From a checkpoint of a small mixture-of-experts model trained on Wikipedia: 48 experts in each of 13 layers, 5469 steps.
Below are experts of layer 10 (counted from 0) of a mixture-of-experts language model. Rows are named router (the router's row for the expert), gate (a neuron's input weights, with its number), up (a neuron's input weights, with its number), down (a neuron's output weights, with its number) and show model dimensions 80-159. Each number is 128 + 24 x the weight over its row's rms, rounded and kept within 0 to 255.
After each expert's rows: "gets" lists some tokens that make up at least twice as much of what it gets as of all text; "comes before" lists some tokens at least twice as common just after its tokens as in all text. This comes from a sample of Wikipedia text that the model never trained on. Tokens count by the router's weight.

# expert 6
router [ 99 127 109 118 115 120 147 116 131 175 156 119 147 150 154  95 119 107 162 140 126 115 158 175 114  70 128 123 116 141 129 154 131 112 159 148 139 151 119 125 144 138 104  81  87 140 118 133 119 139 111 137 132  91 166 114 131 125 113 110 104  90 134 131  98 150  92 115 121 142 165 134 132 114 148 147 151 156 124 130]
gate0 [105 128 144 130 132 137 122 112 106 131 109 132 158 116  83  84 174 126 108 132 140 170 125 102 140 171 167 104 138 132 117  93 140  96 145 138 115 133 130 126 136  85 133 122 136 122 120 127 126 167 133 132 137 123 122  78 139 129 126 131 126 127 129 103  91 140 157 129 102 137 139 137 126 179 134 119 102 141 150 123]
up0 [121 102 137 113 120 126 128 147 161 127 160  96 133 137 126 144 126 138 109 148 109 131  88 111 177 119 154  91 125  83 124 129 164 138 128 175  92 150 123 129 131 127 115 148 116  85 105 106 131 181 144 135 128  84  80  94  80 189 130 177 135 102 111 111  91 116 160 129  76 170 108 135 116 124 119 147 114 167 128 108]
down0 [109 119 132 152 181  99 129 130 105 156 154 130 137 157 131 110 119 122 170 123 147 128 129 163 107 131  68  86 141  95 144 110  78 123 131  97  97 125 108 124 126 152 115  76 121 165 117 131 147 132 181 110 106 110 162 136 128  84 128 127 136 131 149 111 130 130 159 132 121 142 179 121 122 161 180 128 100 106 111 135]
gets: ".\n\n", " |", "|", "\n\n", " |\n\n", "==\n"
comes before: "==", "===", " ", "The", "-", "In"

# expert 20
router [147 169 136 117 155 114 136  92 156 130 136 114 125 154 122 117 118 122  70  98 128  82  94 139 119 158 137 112 106 106 128 130 129 112 100 126 169 166 115 139 124 157 123 119  69 128 129 156 161 159 135 126 149 129 146 141 137 104 158 130 111 139  97  82 101 116 127 120 163 112  81 144 161 105 107 140 172 131 160  79]
gate9 [153 126 127  93 128  78 138 139 123 195  84 169 117 123 118 158 114 147 143 121 135 133 153 182  96 117 123 132 177 139 125 138 169 149 127 126 105  82 167 175 142 148 127  94 109 104 112 138 126 164 140 121 134 139  97 124 167  83 162 112 125 129 120 126 126 139 113 108 129 127 132 130 121 111 125 108 105 158  85 130]
up9 [128 125 114 126 154  95 132 158  90 122  96 130 122 117 115 122 122 134 123 115 183 127 107 156 125  89 130 139 137 149 108 133 131 164  99 212  83 129  89  53 122 121 183 124 110 125 122 136 119 122 135 139 129 156 113  99 121 125 113 124  81 131 140 106 107 141 108 103 171 187 132 123 138  80 123 125  74 127 128 135]
down9 [ 99 127 131 116 130  89 121 133  88 160 108 119 135 156 122 126 137 129 140 130 105 133 120 128 116  84  67 133 128 130 120 117 146 108 155 148 122 140 115  78 123 149 128 127 158 126 128 177 119  84 145 130 200 125 119 145 131 124 113 141  73 150 180  83 150 129 144 131 131 149 151 117 146 100 139 169 121 128 128 129]
gets: ".", " |", " after", " before", " until", " After"
comes before: " ", "5", "0", " The", "9", "8"

# expert 15
router [149 139 148 138 121 113 161 142  91 137 106  65 152 163 129 134 165 113  88 101 122 140 166 120 155 118 113 112 165 127 160 152 143 106 126 171 126  98 111  73 110 105  94  74 176 116 116 187 115 111 116 132 105 123 126  84 123 117 135 122 133 140 117 124 165  79 139 119 118 117  74 124 126 132  96 148 133 119 128 158]
gate9 [143 132  98 155 139 134 137 116 112  93 138 125 185 143 129  84 163  86 162 129 134  73 113  80 140 126 120 124 103 130 127 153 147 120 125 191  74 127 167 127 114 167 134 137  83 126 147 126 133 105  70 111  91 127 107 118 126 138 128  38 151  89 128 147 118 119 130 101 124 120 111 140 125 163 132 130 110 134  91 119]
up9 [ 88 170 129  99 126 133  93 176 141 124 126 109  95 118 169 126 128 150 126 130 146 136 114 150 143 144 111 132 123 181 154  81 151 120  94 127  92 139 137 112 112 128 131 170  86 143  55 140 161 120 137 104 176 134 127  97 133 126 134  95 101 127 137 102 124 111 143 146 123 157 129 137 133 124 110  69 104 132 138 129]
down9 [141 141 126  96 116 121  77 133 132 142 130 128 176 148 107 133 128  92  95 160 127 118 131 134 121 147  90 137 183 122 133 160 110 134 134 144 127  83 120 130 143 128 179 134 159 173 114 146 116 117 132 110 132 128 141  81  80 112 130 118 131 152 125 145 118 124  91 115 141 131 128  91 132 111 129 148 101 118  90 128]
gets: "-", " States", " County", "ist", " York", " City"
comes before: ",", "\n", " of", ".", " and", ".\n\n"

# expert 12
router [118  90 116 129 105 130 151 123  82 167 108 130 122 162 149 110 135 137 145 125 122 108 147 141 136 145 122 107 103 138 154 113  87 139  86 131 148 178 129 163 142 137 132 104  63 127 116 143 127 123 146 122 155 131 144 176 108 117 108 146 146 100 127 110 140 101 148 155 104 125  98 132  99 132 109 146 139 135 144 122]
gate0 [125 137 110 133 192 125 127 112 105 191 120 121 101 137  77 122 132 130  98 118 164 108 167 106 120 128  89 114 126 107 132 134 110  86 125 187  95 127  92 153 129 147 136 105 115 168 119 182 125 114 158 134 132 179 106 128 138 126 148 123 157 117 119  63 130 144 148 107 162 141 165 147 128 125 140 153 137 189 144 113]
up0 [130 183  72  99 163 144 169 159 145 127 138 118 136 160 123 116  85 129 108  80  65 110 122 158 148  96 138 132 127  87 142 142 117 184 134 138 125 121 132  85  86 138  99 161 127 122 115 140 142 131 133 115 149 138 127 122  79 105 183 107 133 158 135 111 121 133 141 152 180 128  87 132  47 149 110 103 118 105 129  79]
down0 [161 126 133 130  94 170 148 110 145 185 168 100 129 147  91 126 126  92 122 130 128 132 155 125  98 144 124 188 124 108 135 107  94 175 109 135 129 142 111 137 110 133 112 144 136 146 118 164 124 128 137 136  68 171 131 131 132 130 144 129  91 137 124 144 112 127 133 125 145 104 140 126 101 114 119 132 139 130 187 122]
gets: " in", " of", " on", " for", " at", " from"
comes before: " the", " ", " a", " his", " their", " this"

# expert 44
router [139 119 118 119 179  92 148 166 114 115 112 135 150 135 113 167 119 156 156 147 115 126 140 134 182 153 131 106 138 121 131 108 138 142 120  99 212  89 105 150 137  99 121 139  82 115 131 156 139  94 147 123 133 126 156 161 107 105 129  91 166 121 145  85 154 136 154 137 149  86 149 141  90 120 105 125 141 137  90 118]
gate0 [131 130 100 127 150 153 124 127 112 122 137  90 150 127  85 140  91 139 135 149 182 146 140 142 117 109 148 120  93 129 142  80 125 133 119 113 201 134 145 115 133 126 124  88 132 129 160 169 144 115 118 128 156 128 144 135 165 118 124 118 130 168 127 105 132  87 119 127 114 155 180 112  83 137 114 162 136 144 135 135]
up0 [ 98  98 135 180 124 127 102 165 136 162 126 128 105 137 110 143 130 116 127 117 123 138 127 130 123 129 166 150 125 148 153 129 104  99 100 172 115 132  74 158 124 128 114 101 111 142 153  49 129 127 129 155 108 132 126 122 161 171 169 152 104 128 131  63 139 104 105 121 129 133 149 139 157 124 127  78 162 125 107 125]
down0 [137 116 140 142  99 127 149 105 110 123 133 123 144 129 127 108 152  99 135 111 106  91 106 131 168 120 193 101 130 139 130 118 126 135 119 148 181 134 161 119 113  86 106  80 119 142 123 161 124 127  78 131 177 131 134 131 135 143 149  93 126 129 139 127 113 125 126 143 124 117 145 163 107 128 126 134 124 121  79 166]
gets: " of", " by", " with", " for", " from", " to"
comes before: " the", " a", " his", " their", " her", " its"

# expert 9
router [ 76 141 149 154 131 147 134 117 130 150 112 150 121 114 134 138 128 122 117 137 161 136 168 150  95 122  97 130  80 100 172 131 139 147 135 118 117 120 117 134 133 129  89 104  75 123 129 123 134  88 167 137 125 121 135 130 124 132 116 135  98 110 119 128 108 117 122 128 150  80 118 148 168 145 150 110 127 137 168 111]
gate0 [ 47 117 120 117 104 121 117 130 110 101 127  71 121 130 124 149  93 123 136 122 103 110 147  88 129 127 157 142  99 126 105 133 135 116 127 116 126 159  95 121  98 161 130 136 138 157 125 128 149  70 184 130 104 138 129 190 109 125 126 131 115 130  83 118 122 158 147 128 133 140 149 144 159 130 113 134 122 130 102  89]
up0 [101 161 145 128 148 121 121  94  94  86 127 124 124 124 122 150 127 120  96 146 127 137 163  80 131 129  91 103 127 130 117 127 106 114  79 102 102 128  84 131 106 174 184 156 147 123 125 105 183 117 168 123 103 133 148 166 101 138 103 154 122 132  94 113 112 177 140  63 111  92 123 136 118 126 127 156 126  98 135  88]
down0 [127 128 102 140 138 119 181 156  57 106 135 157 107 133 140 133 151 130 111  96 120 130 171 125 130 101 158 129 160 124 135 123 163  67 130 127 118 127 112 149 147 157 150 166 197 150 182 137 120  92 136 161 124 138 130 143 150 129 134 129 124 131 154 113 185  65 124 114 137 137 104 150 128 131 148 194 126 130 138 106]
gets: "201", "200", "199", "\n", "202", "198"
comes before: "-", "8", "4", "5", "6", "2"

# expert 35
router [142  99 116 126 131 109 120 152 150 137 142 110 127 160 169 135 152 106  82 143 120 104 132 142 187 137 170 121 123 134 110 126 101 118 141 115 159  96 151 112 161  99 105 181 140 128 131 163 124 105 126 146 140 104  82 128 136 136 116  89 121 157 133 153 135 139 133 169 115 153 137 119 115 121 153 104 103 104 135 173]
gate0 [ 93 109 108 128 119 134 147  95 133 142  95 128 144 125 113 131 143 130 144 119 120 122 157 123 139 133 119 134 118 129 124 185 137 113 131 153 123 179 128 165 133 130 136 140 143 126 182 126 133 136 131 173 128  52 109 167 133 155 121 127 127 142 149 124 136 124 130  99 101 124 131 130 102 158 100 112  81 116 124 127]
up0 [124  86  86 128 122  92 127 116 121 127  88 179 101 123 111 145 118 120 148 172 121  99 105 147 140 123 138 124 136 158 102 133 146 132 142 125 149 160 142 112 135 119 127 128 175 116 161 124 122 126 167 131 102  49  85 134 121 118 171 104 132 125 136 102 120 128 164 111  85 112 145 119 126 144 119 159 119 159  99 103]
down0 [115 146 125 120 134 113 167  92 112 127 129 150 101 170 125 150 109 112  93 114  90  89 148 145  86 171 161 140 133 114  80 103 132 128 129 151 125 128 119  95 131 125 164 133  81 134 131  95 142 131 137 180 127 111 119 158 124 135 129 178  94 146  91 125 152 127 139 131  87 139 134 106 118  60  70 128 107 122 178 154]
gets: "a", "us", "o", "ia", "is", "e"
comes before: ",", " (", "\n", " de", "\"", " =\n\n"

# expert 39
router [108 123 105 139 130 118 112 131 115 124 106 127  96 152 127 186 152 135 127 119 148 118 138 107 163 141 122 148 103  78 109 185  94  96 128  86  95 115 119 156 142 101 134 107 137 129 114  95 115 107 124 122 137 105 147 111 120  98 143 132 156 142 127  77 120 163 117 155 119 141 120  97 125  88 126 124 120 128 136 183]
gate0 [ 52 155 128 128 135  95 178 155 123 177 114 132 127 126 127 156  91 124 130 194 166 145  99 151 111 157 147 183 158 114 145  77 112 120 145 126 114 112 157 163 121 130 128 129 120 127 125 149  97 143 130 135 138  73 132 128 110 121 146 131 176 129 127  88 137 124  82 129 100 155 103 129 170 136  95 115 143  91 190  83]
up0 [131 135 134 142 128 126 165 114 112  90 164 154 133 129 193 128 140 128 129 131 129 149 133 144 175 136 116  99 109 209 114 132 124 179 127  92 163 129 148 103  98 128 168 132 130 126 128 144 131 129 125 131 121 138 143  85 144 118 141 135 138 137 126 146 161 138 154 173 115 111 103 141  95 127 136 175 124 175 142 136]
down0 [135 123 142 142 127 149 150 132 151 110 124 151 144 106  99 133 129 173 128 129 160 110 143 108 174 142 141 121  99 127 136  97  84 125 110 110 121 144 137 125 134 165 111 124 136  86  97 114 125 136 142 153  86 150 161 114 125  92 104 160 131 121 120 185 140 140 128 121 104 117  86 128 125 166 128 102 202 118 129 137]
gets: "\n", ")\n", " It", " it", " which", "-"
comes before: "-", " was", " is", " has", " \"", " album"

# expert 7
router [111 143 126 124 186 135 124 149  96 130 127 131 149 191 118  94 130 128 182 143 118  97 128 127  87  89 133  94 143 148 110 137 153 111 136 131 136 161 125 157 132 122  95 112  78 103 166 113 129 166 106 140 130 104 106 143  87 125  98 151 151 123 118 120 148 127 120 134 106 153 109 104 105 196 177 148 133 125 150 100]
gate0 [151 127 149 124 128 176 129 127 129 126 124 132 111 122  81 130 179 130 151 124 127 121 131 146 120 142 119 112 112 137 120  88 181 119 128 128 145 124 125 128 132 125 138 148 119 133 127 117 137 129 147 168 127  78 120 130 120  93 135 133 130 146 121 114 114 130 119 108 138 133 177 181 137 152 116  85 127 127 119 135]
up0 [120 118 134 131  85 129 131 102 130 130 140 133 139 175 130 132 127 156 131 131 137 117 178 155 134 131 128  53  86 124 129 168 161 133 123 199 135 153 163 140  99 139 143 150 154 114 135 130  82 103 110 143 124 122 153 104 109 108 120 133 139  94 133 132 123 114 108 107 121 144 124 121 149 131 148 126 124 136 135 158]
down0 [111  68 130 155 161  85 137 171 123  89 101 159 124 111 114 100  78 137 138 123 113 175 125 131 133 106 135 140 115 117 121 142 121 162 102 164 127  60  98 110 131 113 103 161 144 108 144 125 113 130 128 135 198 119 105 145 129 152 127 105 114 172 130 169 120 108 121 110 123 146 130 148 166  85 123 127 117 108  92 160]
gets: " was", " is", " as", ".", " were", " are"
comes before: " a", " The", " the", " an", " \"", " also"